{
  "activation": "swiglu",
  "balance_loss": 0.0105,
  "scale_expert_input": true,
  "lr_router": 0.00103,
  "beta1": 0.95,
  "beta2": 0.99,
  "train_tokens": 603100000,
  "dataset": "wikipedia_en"
}
Below are experts of layer 2 (counted from 0) of a mixture-of-experts language model. Rows are named router (the router's row for the expert) and show model dimensions 0-95. Each number is 128 + 24 x the weight over its row's rms, rounded and kept within 0 to 255. Numbers have three digits each.
After each expert's rows: "mostly gets" lists some tokens that are sent to it at least half of the time. This comes from a sample of Wikipedia text that the model never trained on.

# expert 1
router:154134158176159135134119165095161134159161089095145134119121147155174105136132082142141123116129117130109151138142137134135153102184119098134133089169120112156151129157147174116098146104149106115144094124148097115129157141151113123167158122135132155138148114178111125075098133106153107119
mostly gets: "ford", " Smith", "berg", " Brown", " Jones", " McC"

# expert 5
router:181142106161154160165088144063132139135136135124117108100145105184117087097112144123118156122092109127127130100147131142135117129112133120169138087147107105156186140118132115124121134118091147123093144110125135093112147106146101100133122112164108146118109151138159125136116092150119082175
mostly gets: ", the", " with", ", and", " was", "),", " for the"

# expert 7
router:180113083161111123144119119085177149097132143132147139157131131119100135137088125158119177178156109102129127143112109146127111146105074134116151133117138134152109106144078104102113134110133120145182140091091128091153136087149095156132161135154125143162144122126144144111125138166102135134
mostly gets: " pl", "- L", " Bl", "- D", " (B", " Pl"

# expert 0
router:173116127114114157190136135121175168113141136124127149139143123149137120098091112148108108168112085118112156111091119130125141097103130111110136094171103107158141163122118163088173158129094113127111116109134112072112107160140116129126107119119116123118136134093130087083089102119106154143
mostly gets: " time", " show", " support", " began", " years", " part"

# expert 2
router:156096092135118139193129116074141161126138122134153133147142131192140127127101102109108138162133130100109118143162115097091088121154112113125109134135113169120115144143070134133118149142126116095109122128101115141117157123167107138110172151126098109140106120141091081076118117155107138148
mostly gets: "2", "9", "8", "10", "15", "16"

# expert 4
router:138129101152127173115071176084126116170121124122137121106133117141111124081152089118117139105123124113143137110148150096159116126130122146141135118145153123138120104145160135101122108128147115098151101134090097120183129112123172089173088126181116084126111132112139136143171126166154156160
mostly gets: " European", " International", "ational", " World", "ological", " Party"

# expert 3
router:152106119130171155132115127100149183111159171143123114137127103142115124107119137118104210157069103077106147137075106149130125097146151129123102134147103128136110152146126143075124130133087153130157126133098133100116136142121116105104143120155139111150087127105131100140111114146112091116
mostly gets: " |  |", ").", ") |", " =", "s.", ";"

# expert 6
router:157120103114121135155125147107116154102085098112153166122148127152148113145092150163144154103171129147108110133105131103147113118147129104145105092121117124132154133151113103110110144127090084119129079101051149123121123084111138123152144120149157079127125137093142085120149078138098106132
mostly gets: "| ", "–", " | ", ", ", ": ", "; "